Below are experts of layer 2 (counted from 0) of a mixture-of-experts language model. Rows are named router (the router's row for the expert), up (a neuron's input weights, with its number), down (a neuron's output weights, with its number) and show model dimensions 0-127. Each number is 500 + 50 x the weight over its row's rms, rounded and kept within 0 to 999. Numbers have three digits each.
After each expert's rows: "raises" lists some tokens whose logits its average output raises strongly, later layers aside. This comes from a sample of Wikipedia text that the model never trained on.

# expert 64
router:437439507553474475449580575590502568505486503481501604488447465464460481492471561564455410553487455441522581439609540466581577538425403499482575450481474491577509532581532454563540570485577510503461568509442509518515479459395538506452468417532570465428426520536424495513518539478556477471501476585448446481490437462444474576448424511581540476486587510548493482548516562474491430525495
up0:460469516550587514483460466486466479496492460451561503487599557485461461550350480563530486482469409472507501552447486536537555542447473463422477454516529460516473420534476572473459589525520534573451542599377595520433524555542415515495521503524471556495514451531455531545496559553508557420439436521576443497503557566532608457454510595405422462571510536522529543457461528467467535426481
down0:471517462407485451419505460595506444510546505476535472520579456505518451537593474397503490390506493527524457471526469545542524430486412486472424535478447542499466467567492531486439449457421527542488521402547527579455417511483577511440554520491396579484439467506405445493496506644437461491563511483510485564489450388440460481493450595560505529550476425512555535549540578509479449509539
up1:357397490613497558450514510499520479486474510507458508462450435531539489428498571484610507556535551499469518536511537432618563473468471469443633556489496542503526580448435509547602532528532480521454518514466512445514522427478547467469481489447534454435443524566452448547486525508557621476542442541585485508468503558533520492550442472411573562438507483488577472436561459432514476438458
down1:500545593484561559565533593485596516506498544556471572557548529554496493510458457543469454399528436487487505485599500386398560477533430498452444434505437494565539526581455510511533553495567453486586471457538521463459404433465437494536508571422472435541478505514447452541567570501475556599488459558419478482502565479454547450470448546515497406400469521511496566531515512473418540477530
raises: "olar", " have", " continue", " become", " meet", " come"

# expert 72
router:452511520485480523553572487566426441440535456523506503523464483454511488548458515506557538459386417452476460558532487517467544455466549477536492467559517516478515440470577522508408404437512499480471493550621513542433552529532437457451460562409558514514491523435429574531619447421422466444582520495555546498489577490578456431581494445502612551518510522480499476475520556388447608511516
up0:530475500558459515497504487520532489501511521569506471531511517503530457485492489413532530552403489507548482472411416545485545533520512499597506563524548437433572489352495546462462515546561372591512524493453485535551440412556525407546460498575512452526489464525518501560487437411583425447518481620489426530525558577486469458499517467456520464542529463484476506395603521499507504526349
down0:611512453536488438606492512540437582441448537420529459442482525495511457461553529450529433483370576381450524550489462510473526579511484429528568443485468519494553499466395548456492467581487454499547437450510514455523511533495513418465454467398485512468479521491509381543471483454540441549526464517474570419465487485456453565469533536480425450438468424469474593542541587472572496489429
up1:562524600478472554411496547540503552540526531558529494488543471468480555480432530459512572471461455527492527461428393498571519442491549542550517425502587490569579445442480445488451482521502541524457557499492569592404504497513454535432543617507409529510428504546458498526561589505494495568557392439404524462464581452553573516516478517447526539548450458603464471470569576507480514437443
down1:574491576472468557476520415489457432503409445588513559484538452411546466510541462419512515504508494491596487510530457530438450455464451536558659518423508522491502508492463454412522508405485486468504478434492482545449493488498475476469541457481530630493419503373530451573518477470509527472545405530495508502556522468464506557472544480596450442386494531515487485599576439437423519563510
raises: "\")", "ography==", "ience", "odox", "cial", "ía"

# expert 48
router:454480533481432513527553478551470563513549534487495473560466524496410491489424543429435526470492533426483484481525517568443535409646640473516567502538569515508580487415471537470503500553393467509543626485595599481487471460423466455495480488485523507376526505416520549463561441495506525526566541483479456505430483495525515456539511443532407522515569477523390598526499551515479510545476
up4:531464572474512520553472569515520514585502558520471445525537484448505478535505449535564515558532502490464536496531596584462556533487593417455489473478472434491553552368516493545543495551514548555480436551572480382450439494551531464544470483552521581487484488477483521403438538521531456492501502515427520618371493584464444628459588543477464482550493564463420559525512467462597449531480
down4:474528528541512437509487475465454471439550521514496543560400444556464444531454497436480506554374430486537449492496527472466481509461510456491523458392403571435459459432429529533482504517477522463448547507604517530518589535536439432493429479453533510483549584484438561398575513445473558399520525485483580464436481516576547447422513506520505503527524557421457559571614466533467491622526
up5:526499454531455440513431474495499446510567403427551533489433439525467558454483589497533491546571672486463509498385462416566583453441567482506534543474581494555570504525563494440515517547504525442566461535473533479558596495550438420494479473518484553507427451553498452432498462525511570538537554446517499535429492540530535487497508438429495532453445442445467584488472611534529543524592
down5:551501538518463423554572543458483461521462429502548513519434521541596525521492462503510436543463553433530521535473454449462514535549484457523468450531416471459453456520542503412445513445470590433477473490436476482507606489551495415491476476517504380511434512513508433452534526506444589454472551607423451549498486474514621605506567528533506493434406520434434629590475528592475491546507
raises: ",", "s", "ing,", "s,", "\n", " that"

# expert 111
router:494518504551535503551539480609451454467486592522390489514456432508472524570474530415567584448474507537522497601577459543491522477505458526587533574524543509550591538468431512460625519485461468474487502526550449498446480495467466437422454582586438484358514507462493563436563432444484468475475514537544497527529583506467448532594494461444537481523479532507546442441476500392440569534557
up0:523457507435460567503532531489565521509520432449514438564491477504536513536570545530506501462357487568532512345473533503409403505535427507515447515486551455527505454492441498483545559497405529513472606472568565479600441483446557455438572524549529452612471582452477553492489487558476417486506508492463391390484507461479498482457457500503573462537484516572589445440488435512529487529448
down0:498602488467593417549470439471555552506480521606516472466556492457591564517515477456529468469537453446455477507469529498590479543500484461540489468521454451514523498550515597405534585643442489586498547461473488465557484553396481433500504417426436532462479555473545431508483476460440505560457504570614496532449499473475379515555597494433474508581554510499491482441486542489525417504466
up1:454478509460490531517584442507548396524433609480465460488530448538483522504541506416547527475481512635375447520470511439565545422491451431513514510465525564601555533529418533556573488472475503576434508454534507449489418451408426475490583495500482450498450482382515616545471538489542563464536483482548566535504475576478440555505553562513509500536588511427522533423474473451504451525506
down1:495581516513559528577526564549489487558462545526436489593400482599454456502509481474454483448542409555506550437523524570452446567506495518522558410465395508544568462582534475522512497449492476465545487568602477505514498503463501514502525576467497530517479401544486399510556566415502557545604512446425460464545513454438470549492570554516506593554439452505401464453566546431514462479422
raises: " with", " do", "\n"

# expert 74
router:452534505422495499492511536497404383436449524538483506479474470524461446509452523459517482465542438441528516595496550412444513588449489544572480474568446561436475398409552550468435404578555563462551423455543457484529489484483459537490427509482464499552495517539470481507504468550514413492494596499536485444491649548430469472463533505531610508445512473547535480488454492398434587559556
up0:466553506537547421491499488450400430518465494429583464481443473547540466527533477530543423536441505472461523503435459446544546476404587484586534507557471568579430515481563440528483522541408459480423513513533500399544569545607497507478520429501362494488473425523430516513431471572515510475505421615472501520467467481474404590495484525608574451510556507514490495522543439555469542498530
down0:511433543458388484483508607476465539453513482499492461429577548506466482484402584481507574411534491478575498562522526424479469514516471547524495433540400534475411486490514478433454542504558506542623450480545519455582468528525571538512574545402510500525491590566557460490514556365525514461438491519439561533485555523464565440529505435471473530610519525568535512593524464441433479533526
up1:437513523366522405521545462446505438562526445601463560491447477524412519448439484493470498423554463510495520506596513490500504614455491429545569530478503534463572582462557505533476536520534388592517506479481469412457433473509485438552545550511501534573457382489485494569571390531566530485501534524446434530537576519484571521483567450492453553495500557525459436577500494473478559427517
down1:530550518539494511489510596458443505455437488541611436436496557539523508460471517519529501580453460425491427510476543420572537471553461483484536531535575461550429444465507484439547435418466613469504400471488463652502501477473425440449375543494422514412520497496430534476476473514480490517497499524492618537478488617501504537533468462493582487547532436528603454468439502487579529524527
raises: "vel", "ks", "ff", "za", "lev", "ghan"

# expert 103
router:512477494480573471498475546566498455430442567544508448513508425475431477505452536548568497538485524421548426450525479524468511552539577464560446457431460501521488542476441555539529437463615458402610478404566447448486470569531502564432500521550564471361433542415544512523490441552489482560560476517508494533542528519572451513510503440535501543382459488474512550523516603429544519612491
up0:609442459553648537499543469540515504497500609482559530519524459457394472523458494441477505624611481486471474536475489590557509530488464495457511496459456524541441537575446443567474469471546578445377450523476557445590469475626478554611453556535466518495489506528409533513472500561524503487503517468506433545467466493487490457547488518571501468529498502482541475529437462425499439500380
down0:575534508507405659527443462543455614539461497487472510493508462530443441501386518530497532515491507357538521440453477494451470494545528448511424423559436494579596528547464472495542479566613479467495484512483490534499505560530453557550504552493510511560552541527463529437527410529426406527466499400538568478473528463464441445500464537472434503456489501563530483513557486534490464370426
up1:514523459576528517433510496579565533532524552448429476480528364456464472541451522568526533536478509496481525488486473474519439565576562451495443460511480482484489518491447408538462562432447455410486556472532612425495505508538517614546569442525534516549556535553470429479535375563547466555424502518444443461482477578535537533391496448446433433473406509524496524454613521410493533511481
down1:476533556547553427532494505489452451501436432606580430498465451488505622511573471541499571501502501511615480499491488520457502532532518538472425458445462515457474553524468595581587504472532432540617580455504437484480438567505499442546505478541573478640487560541572510473498414527569491522556586542500543567532523542439511531510520516557462502498488567467516500504467542608450395508577
raises: "i.", "ache", "ij", "i,", "el,", " Released:"

# expert 158
router:435560418483437562537532518473428434471408525474532470518495500527615500465529515448503526493571438471565471600445604518635510554514481422532436504525420493473549523442548562462510489496511483416503485556464411483448547520511455520516477514484517499467565553467413569537492553535466529517526604542558556427453524435441529396575568529556502524393458511462531461488511506427474583558440
up0:471414485516520570467513479522603500580377506492582478575528471500439473526492512431529465544581433469478505482497573455467513514491444493430553520449481409565541505424397529486517478509567411562556524569399556511492540592495441586537558507487478448547506584488405462456459535537503522443457516493569466561378451567496520552569445507491482518523591570462518488406509499519481456473440
down0:451540478572436486564482506579479515533553524488487547480512496546542522501500526563545472472484531549476582571517372535535394461400577524545471479487524538521466518531598490480476496379468546487465512442613451403456426503473595389532491453494512410448495457512497556506456561529522556460516423586507396453563490433506569500454560511479483500443404436517508530466572529499433539513573
up1:499452488476422454524463469603552484502490554399516458525543545525449518436502590493511573585584485489517510555493484489569401446503464364442513561513564481545445562490462444477446505486488447538482441497471456512568514616425527519499570428480429504525537459455459497535536478586502396498521452536546501417538496437601569553484579513483549554535559517536417566482548558470515512486613
down1:420575444456486486567582551446531583520452443623513507471432501535538493556530468520458454403431491430457561445412505440440502447562592568561458443479469574464534490473544460468523574568523529520534488533473412521435485456517515453476513556443536549489493459472459489470451544417487580552434546459552446541415477529496437485446461462573447428445449595486499458477484401553446469494458
raises: "\n", " |", " Also", "au", " They"

# expert 120
router:553570476526532512474524555514548420471469492521539572494411501557437483526516470565599507523520519514415531517445646457491520549478473522548460481432515651499459434485597536507540489504560577392520488471532548490469587564548519530465492472516420481546506576432398509429532544496472508503504557505510453479629585440460462456556466487496528555453413464508571551537412535488553551498518
up0:465493508452524424458362497464530458514545499550552475536523505475439518473523479519585439532677531442505493478472508507497429488505492469507409524500583513537420540430510504496571589444421491494487583477525487523423531575604466515441525476517448513462619520445491532551582503464542501532391466412511451520543555604471545475486458502562536535533468519495569549528393529588524498550522
down0:547516476501485475496509420552523528465510450485522454518452506543539537534553539460460517468525442482636536505557543444482549473489438511551495498541534532557594537549567542532547464562519486481429428485577494463526511556519520464564549477410598486473551484423452604358497357395517569473528493555595499472383478595557476493510528430408481439492510473539523541466558446534521491465528
up1:550516503538532451520437518474576478518520482474471554523483555503433506475594468538574504588548534564464526444542561480525535562521471446486453532434519587487451446498555545610502545499570586512481441452509511468601533515478573354479518488462476595522472479417500508500431540670523552522445483509529445417484459476496485494505510485527469548479513444544506538523372449545594585414460
down1:537397456569493541575486543619463456443493555464442475424452535465520431571420465507452432427487475425463513533427508506512436544535561484455579493540523524530535493501551511514439422571465461597559576455546513477397473490516512521480546469504415474481493518499495544568531499518509510508593407506491428494538502515407596557470591522447593500557553607541385553500485508529472517506453
raises: ";", "a;", "s;", " against", "ión"

# expert 27
router:491419507540454474393532510585517528488450536475497515487410500437511590477477490528518394560436444466539524421527491453519442525459467491475604496497456454572469513552584527592609584417509539514474545462474495530536511520420570481564543480455523466486516563579459506530539567472497368482503501518452505548513398484430513545405464480426557467490543523533424443536431549480570386518494
up3:478539439522492451519494458493412529516537495554536521493545539529463511431412514458458475520478413568401589495539469470583468436524504495501408454571530509612505631479466473539496525489463587565479514527585497480509549459513572467453519442468500476480436508397554481456469513471517411509509531448573638465479582494477465493456498537395545545502483459457536561558466389617560509546528
down3:531465398469471475488464552501385395549540579433503575484495560504476432502487582533482494452424486488470571448496509482566494504595479576424549583549463467494504543437460487463551452450429482526477524505462524552478576585480596523535524541632439511507404431494447577438539527570477559492519557455469470495558450538516446503502505475512489549501566523404435574517600529570522524466562
up4:539499457469499500430465418513539393566430487481418437498530485524490473466461492415563543468487498473470615502499544536527468605444535552602527461504537450496450490525514572498460405515505508632469611570544530498550543438543564508437507424599541420524504558493477492453534427477456499465515350517514483551516497530513494597511475511573532617576448520546494495524529508460492508577515
down4:524525453575528461508548493527463472614487442546511533426455528451551409412520524432585554472537476531470514556472469480535572515412480551486586465507511578431475548466492581439537540527549527575524497536541544500584496423526463430470543431458476544507565570459481517493445500347468479506532475472430513605459494483549541528529464374492508444566502428517528428482490475416452567596474
raises: " receive", "ler", " become", " come", " continue", "ken"

# expert 50
router:493491518457416504517573498527499489519569515509540477417581488587490562435471585575516466464541531475570553523391498529409461499513548453603434438486497586611497568435492468451534501516513514509447472469476455502458558504585543521513433550476395516526486429512507440463504404549573514480488495403488540453471487404473440553408504521398547601517476492497492523534506442525604479595521
up0:485501524431468546562567552537509545499556493472406542443561497559571555513536454497463443469460540541505529530428434502498488519469516592514404622504466486465444555463481495495542528480551462557454455555471391496402453513496532534507595428540376537558505420530493443398534443515482533478447476444498530461503389467518443583462499492440544554413536484460582527544496455580472459597540
down0:456538456479507505511519503515454499506461501431497500444583450496484571409476516491462555514583562603537530485484560485438506565547512401512509374458553539580474493537548497534488496476594566508534479503481672547471525484476549516513437553429541553447494458560583393574432466518546563599516584509513463526560476436456550541530469500541459533543550519545529502443506495565635547550507
up1:497483516455481453563500530503567510494564563524552507424552546584503613449472561605493516445575557534503520580476526567485435547479528502484401419519521557584467577459495477482522539468460536490428481489468467542440564507617486475505448493499435497588493427471487468479558467546587538553448443416445457465482517498435496491407520507455528573558469452510480515570542426580628462599482
down1:546506513472455537391464540475421501583529489511494509559523481519504400479447558475520544489406514388469467508477509438445505542506498525533625551424483521590565488574516544440551558490522458467569496549479552448506502498393539558534471530504597509446518472593525521477479513367484456420457576480538582428568423458539438547535555530460473535479546506494496471448540432424378474483501
raises: " |", "===", "|", "===D", "="

# expert 45
router:516512513450402468482606575510519513616449485526438583543515446553475568564439529438494467469566514468480571475555504604469519523487485497437541514477411428446557570537537407554545529542543481407469473516448569498376457518435496434470468489536461560489501621548443493477512470438536457458510530567511490440519615560533464536586461447525509443448521486538553595458504522502478528545455
up10:587461561491461522412551461547614562500477468401516509555423451508523497476581444498371512520575426443449499458491467519493480562446461457510465446426552496552477451445546451487548383491581499481522549571500598449558512418489504413511519487516506507497508541527522398494485507432563532467436521455516407460458578470485527538437395534493534413423498494568456507442518530525502595517508
down10:494544459445502574476516588425441550461473619503400398544463507517385466484488455385560543471435517547501565596595564425517436500487505529616539501568522519505521503555437504517526527502473440441535460554488456435501475449478558542423480439468452538539515498475466495441473521369405502501537405491466576461496544523547534509468534469497449515571515447566468582541462466494450499507464
up11:477457512508507487603574490499534539585535505583395566531456419594645492574417517541460491490496434506474558461496459515577530542457497463439515480438562560509550510536567510554519482526478474509441484435526524449430481444574563535534574520580477534495420424458451477469511526454455504417566467555510557445480492476523568573575510415497502522479554545506583517397550605535494459471450
down11:571499569515534531459458582520480514555598452406585560518493502502509488447532432382433420481541463516500538467583578579563632531476443536501467560459463588555494423487427469500497434497422496579478565571462574536434547552503393475514461545447549487562453478435481540567505547481493565614505477575490513570521467510466520538549428560540433471479503535510509495491464518510494471456536
raises: " |", "onn", "t"

# expert 142
router:414428491544522516578487471539565558494472555535391559599532518458467469552523412497504555469544501451483457495517492544472579449471518493422479487491447529451481456526446537545494473433569465532434556527522502482529394532520468492505512475412391537453357498594535413477467549421497616485501586579546525489511474491475495519550417601489485537417525430433483470571523568472563486474529
up0:462436533495613538460561489545515492498440541511422420527467462543435471502468503538474528364552511526418446444413534445541465590537500480529539566501519577535422482491495514529442600521552435579468508479445490514427545549575455479490458477437401515517525495523454495567429458327442522468406516484434515498442414522468515487482516554562531540494451493537479409513561537426450504496491
down0:596475572480514488496446525573469527486433607503508515513444497579520526500550529488595491496557457571562551440464444456601515410485537498513424432527473489487523427490466489469518444501572530448570676468500496466568555497472492449534593625507477506472458553533529344408422477513568516481541521512479555528506563481471562483551563535501449531535524451535509542469459408503519494496536
up1:563469483518390499476520476507576555506368531489485442537464452491500492558485479522432524550494475519539455533433390525470498518469457469471433567532511502601500396464403556485561459447579468544537524551496461533509477479518512439578564422445446476438458440544434466488467554518523551417490422550508450521552473553534569403422449529501489580472522468461576514509428503661528446525514
down1:498559522547509445469542442461524455552534419488582459518511568508504472557568537504523550452493473473433423427477500531511488436474501583525545510441464530482458551520510477361416516577474512455578533531495651524505435534580515464460520502561468468591570502551476453524439543517546442531454416567547435477489513549401486541548501675538429520436454437532529556511510559489507536466524
raises: "unn", "eek", "osp", "un", "ust", "und"

# expert 95
router:518480524460522529537526498558529424491519559502426463507475523515484467510505609531569509443552487462546521545538524412656417451501479534488554562545511510521548497525491553366556515543531572513608506480562475498551524495494505504393440511597504548472497496559411552468479522450529458436427527507509476471514554485410391444467429496524476484575537521553513567415502433491379569600508
up0:492535661465470422520466444511470517548456467412534477567450372447386567518496436486474525475524491495520601444454490530509446384500553525457492583505486505492505519464476499492491605373472554554554561411452461462463480429458551482512447465478506483559518422496448476463494584487510411485458577422517532486543454485532594445431449527536498455500466488441503514506492437508483587458545
down0:446517496489517466505469451490488446487436456443449489418417504530517471458577534440525487486455576390466478523524566478490546559574473421572489563403540589477504486547472515540482444486560550522531549550454592507514512468632575476447551607551520396455567547567535449563562476507539627637522475516469458502538531478529521451491585410448505554541484537525484544550503482497528501450508
up1:461477516552506552613557491472493419569504461478459490556481509535398502458490483496450483491434411482411455505470467427554452462414507433460504514537515505480493603427507586479447481512580406603502561508525502507524492514590504485471460569562592537464559557496485500651455438554533535437432492522535462482490570457519466436453470475520561515491628543458507507483545391580547525463501
down1:499563482529450498541436529472499555601462486565547491522488511515571408425563464470468504484494553525533507479466418483524494596485487492440475408553516565449464426439515339561490504540534526550463438488465536476473579517417498521412516420536499483516494490505465585408475536556435504540467421472465531561562522552476474518437572421523486429524463511469529388506482446483394373466440
raises: "-R", "\n", " (", " |", " of"

# expert 138
router:448463456479538558585433529538509571480473468451457485488527497485493496583406537524544607475466515381526479505509402413577556505489600479547519517477496559546449471570503419499551511494555479511498428479508510490550534432457452574522434538448511524463493495519511493657564440479459572498542525577485482500488438522374518449539535434446590480502598526503544562590520496419455460464562
up0:483466462421540525511472512456565498494443479491488449525552516430475476499452506478443580405451542433413469340510421426545506405557533434450408506510547467451516463523517466490550507487517450566450472498527567599515557467530459481421505530474431563490470475487538596508537479560506546475527457493584532508469502672543480515447459525484633394466561453512540512485530504467446509460455
down0:470575518454453543478530500489493500506463411529540557586592467482487489512483479393491509524534554539477461575548511481528547478503574559442435446477427603466492447457641438486527512513598462537526418549469456536568554585412506525547436472477554514427549545455528494565485473496437580514534514557436557486474469539542533431519476409471541399484558443498403454464549475400446493439494
up1:453548508426491516510505503480537528570504550434461515533472419579493486497470490514481489378593516464466515470498435575546494508568470554527505497429437464612522462503506537510463583533473606470549400529440513508473509572521443510402478442464460465486505553461521566538569523558442509523464527519461413423381574528470348528446511466495512557478460489442485460438487507620535455463606
down1:461468537489487486424362539464522482491631583481498521511544448494476570454464494451415501469445399441430503556481519534555518466559511557489509447465495500442553515529575618548483577493526492494478476539505493490386531587597370519387515444596488506511510583493453503560497542491506452556438538512438453433468515529484427560420511499502508562524551443519581523549470464559542506473519
raises: "l", "it", "sp", "f", "ced", "c"

# expert 39
router:478534520556547529501547467444500563444541443546498482539515517496503400470494584548508509543542440475562477538503550475532535540564450477596395466400577484557448548465432512509523432600414514410526466520497458482458531560452423461469636423517434422542534556547531490454536566501421471526530528523463563505544569505538533555496472505399533564458471470481412536551502491572443611536452
up2:512513463470546475676587408547469435520511449500504439550516438521460520463432444585443474495521450592542536556495494519613487558505436487474457499537467561547489496507538564573443533556498502485476422497589499423532478546446569499443441481446475452518538541432538560471493538624525538577555489491515539464486517480506501593529513446514461496484572411479358562494464484576565503485463
down2:529462518495514526378486524480448410436424596534519487430472541512497498574389506426551479552543420512523528601500465507491544470508520535519386506490562401566414470409436499430427503549502501560456475503535541469433541528470526442478550525575497446535558533548518459446476440534449437513468497544461477479549621421513423548480496488539446402556550431520458482477568434517565459553515
up3:602489630496522512542499462486516501495442561474531480585495452507458424501560529585580590466440474606507523547404520466480552424501446530476521486463598500547484584487498609612568481477462421512489521499465546513528563577524482545511469539490481521475520536546460523530372535493524444475508488457578500498412540513470500502514485500548495577422472455547483515464472495602524530510327
down3:522510481419474481585558449441414486428599588558587487487632428479521474550492528584445423488486498431480528551470429561547462537514526565516550452474490557425541505460494534505460481476485495502609467423513551508514604496542473482495551470550543560512476529560494550670528459550428530460481598456477485439458527511466534503497531488508399488479408497518458412563523504450525547500534
raises: "bury", "worth", "ma"

# expert 17
router:560544455429427547595548489543488370431540488459511444484472505526466487466491476545523509425538449459546490590514518472565576506499564526535453505519484483454499448510516488506437464487414518454498504478603459479469539470543439534454453542474564549568495515434382535518555485534431598429526570525493501422510552494379481451585472407405545419567562530492500451472477473508426600509579
up2:393513538449537488564458516512491496536543533592516511518555468506463441585458568532460509446406367473511481470467492504380562460559614547517537572459554515466481520477542487391438510460537510574412531501488410427558538458453506457437453469511487515533454445496440536616554517558484526499541498444509494549419469466429427515563442577539580499531461456554525560538460481524490408509464
down2:473458449420543422592515483472601496510462445410486528531497512512563509496418465543545509616460573479443483514559435476539593450485422448485371478463541526509516428480514437555401498546504508494539449555602412497599476459562529463508420503482408555464463492491435430438488481458504471482543591545461570510515539557541503522432472478464496443550487563479516462462494498418501509407578
up3:432489447482527543498483493466563501468496490550586489510490590402529493449550603461514555551509524528482564503424463448513514524516485459520558475572490527520465533450550532534413512558474579548459586580500353457493495560549625445548490527617573443498455513559452492556493487558512650416488528422408501468520516535531459421491501444508542491529566517401495496519513510452490422514468
down3:561459379496501534501545522474459523590408550507474569506513526412527511551595485439576503441497564505487485443461498471466437462500461471584455450488487523481537610441493530499525510483522548489547441403496409586479469479533449535510449478350559523418488561468459549525534494499519416528430473572427485583540476486470615506464460523524514463478419476508504596386447471485423507453470
raises: "face", "ific", "ropoda", " medalist(s)", "vement", " (Gls)"

# expert 159
router:515519508545473491516537452481495512426474622494501458461481419608439532542514540464516434433596448463502471490458480521500449537531442473542490492490457439381479479472549479452431430553465608444523472408540485502526454563491387507419460517540525475635507559529466498443478459419380518481527512518531545376603514437500488463538523467420503468470473526545566495533516499503444608512551
up0:418529564489515514609501442500440450505465494486501512518573470561460437501540457502438420568536469507492502591495580530478481410523574443494576647483501561478391413529545612505497548493517530513521543471478530456439512497529556483455477465457426435524472458521509471506508525567606476586397528450476489489531532437572522476622512458552519555425600446539439492533554441543501503460471
down0:477517559444495462505472564458505465512508486597477483514455389386469456474523561476498546517504540497492464495508404478421543478492443534468445402543553574497464527541430501469589416536432549419485486553471578577553410459503461453522535543491557476415469523446524413436371425388472493554481525522494518472554494483491444435472488589541535412464543390431480474492545482509454505535443
up1:507550448538506464592584386500526546544480515515477446426535543457538606501469570623453501507533409490488478504463509502482509496415393486572498476556500508485385471451538484468501568469532644557541404477423489416491485417495411466516509403471527431513490499525552530472538539492545516540504443492528451424442478469438526507493425485508501602412588481466475495480497495532537445413487
down1:583504492595564511540458541495511446468545572415618544428512483559480463506555496524642574463488500500454578459475517511529521507496544498466503454503492539456510478396449527487509475562417547525427458522533552511467537488552493606540588521489462407522430575516469591468527441491438443522491520505412509496584499535552524452534560405486355505455426464522512505561513463534415523574482
raises: "mond", "eign", " themselves", " him.", "za", " them."

# expert 146
router:553449469533580560498464565554414432511394598498475565598519469505531549471479411507533492428498530517529433546567417588527489505515567401503487519500505439472434543467526495493500516514420507450497476569505528456551487564461594585455536532459539549495473526505564522563604552549511515495464425455536463509534655547527483529534500562356479496505496462466477549593582506529485499518548
up0:561477467487477577523388521451464453500553454515518445536518525508583463470524488540461460452571507518519477528565426603423511433528562431527454555464511489458547525477534442531533427455544488543509436554539555460418483518437621639481520525454442542546515519569547536484574485530643459424424466494498513492456536486493510483493567565443543495464476434484471508471568456629537446421560
down0:508468500506563543501425555483411512475482561455539538583489515499548462474554449475526432495422543499494496540584500549491465477444566524507471440540543407481368465510491468465553487530467531457460503511513434460564580571362479461604532525401498532485534519498489527530649545542452490458490565505526579488535491512458486414411493591454472463543526484492429507651515509537567527496581
up1:463432432588507465401539485484498460495477490458475456457497543549443526497466500563515444478453512540407458489469452461484499501520520502544445446524450442484563565437509479545575458486512518516445468561577527478510452472408565443580677549510551505513479492527511487510481538539568516464460396419563392474549575445518514499472409568477519524535458589512553502427489536439629440446588
down1:454494547650572496497599541552518530524521432485582564607542471507555528498565588563544524483456560493515495559490417532477501451481497557510529530489610555525482488485368502512307500487506480505542538500542533542434463494566573463505482441484439506558491504451529495450550487526495554424467466451358466424484484487498482501524555530561470542490541579463604489532494460480484483513518
raises: "it", "str", "st", "tern", "iti", "her"

# expert 11
router:455470515481421476453536496580537496534473485490398518476428473438527502453561493511507538395611413504448432593462495590469475583502533467355450603509505486543571498518577562416488520568515504439419437458464481565468532507443467469528492521424568410494539547417527477551555490555504487502471492502497560450467527557453392495523539554488502455441466556478540519588490533465456583447507
up5:487540453625513503540608484491516461458470551477555530539518529548495505611569465503562517414501502506523559552515451459517405588423506482530549625466468575566457410519494517524544490493412480473479488568477523476586623533513457497474503428451451490608454485500522424530461493489530462594454469482384528516464499437522480453437464525517512480473485541498564472545366521549546446584523
down5:480608505534472513419569450451624555509491522537519506477551418638595637486486500498552524533515481538497552491567559467554432441558515452558523538506495495433496495415491505570533533515469464440526489534436492538543469460434514416454403479493458587522576491484610595469587493481532492462563563482555505474495435536473444467487420479493429539551489421502488499477545441505534497522594
up6:484502542530489538487512517487529426449391421451450525508421458416484441553467525527425570407628398532532470447434548515550523482589433508494492525446608546508493487500462393606503510460549475509431503495475554488417421568529558522455514522471462455505401487440509537452459576568449455504482526517532475482415539526554462614552562448459500486533508534523482450488515542450618499514508
down6:528543501469498489505466460510459474522460527448584513351536554495454579480508540465502453569490538452546481496436534487515534591477539378473506515576438506537467485466500597505488616436546437544468447449533424439442367463500542524427411572547414477474579451566502534497438487477476466518578566545511434608570465509514484465419474500502561451546562487539548497508428483485496473518421
raises: "\n", " |", " They"

# expert 73
router:402541428498521547515509499528517538454480561432586471537522453463543447460505517464518572326578477500509453578506514530566516514523497478535454534517459458554511448513478481514483469493564479474420484446357486553478495504412463499517517542403521373469444503526427481533528501571519531508453433461443555491502550444401508467498513540588480574507434569483535470447421471516593582511387
up0:495476476504481581546526483472576580461464429454432472539562479497671491451457443525523526479542481478529578455595544439498516454539520560581542480492567494448458453589523377462425572517437456529496485615539421583484483490490393427557480518497520475521531487460536514467435451551617489529551499530427566504464494556531572497497509499550424468510576499495514522586515570466536502449473
down0:498539525434482496434507514532390477509515537554508567443396544489368539518532537539465418539444573441589474483395513565525484524456458404442449502479520535595535583521493619488515424533513591490475515484469510459509504454482597516403486486515593538448426438543510494500515534453513533530486539464599483504520552380391452524492562549553513562494443508507503491465535545505525525572545
up1:561539441559484434554542412517528516580488584559432486476498462403480489585507497603619486495606555553497490555541512570474456394475550490533479524455511528497532542578590497495453515459476585461456498614454543435403425464482489535552472501488428552576513508610560472585476545518477540507421512520487503489506514475474519470496509513531460544499501485585449451425549418478491598552462
down1:460480591490506607461484486456532461425591429547584552517538599540470480485555502382444509543501422469511514493546435483464536601526497466507532588541478480552504495421552548592574519490535458505574519461464462616596463543493495419484582530443563528472521559425474545396571397552476490523559484488453513418466517504473413490522456514467490553512503467458536498529481573514574553501458
raises: "\n", " |", " They", "aus", " Also"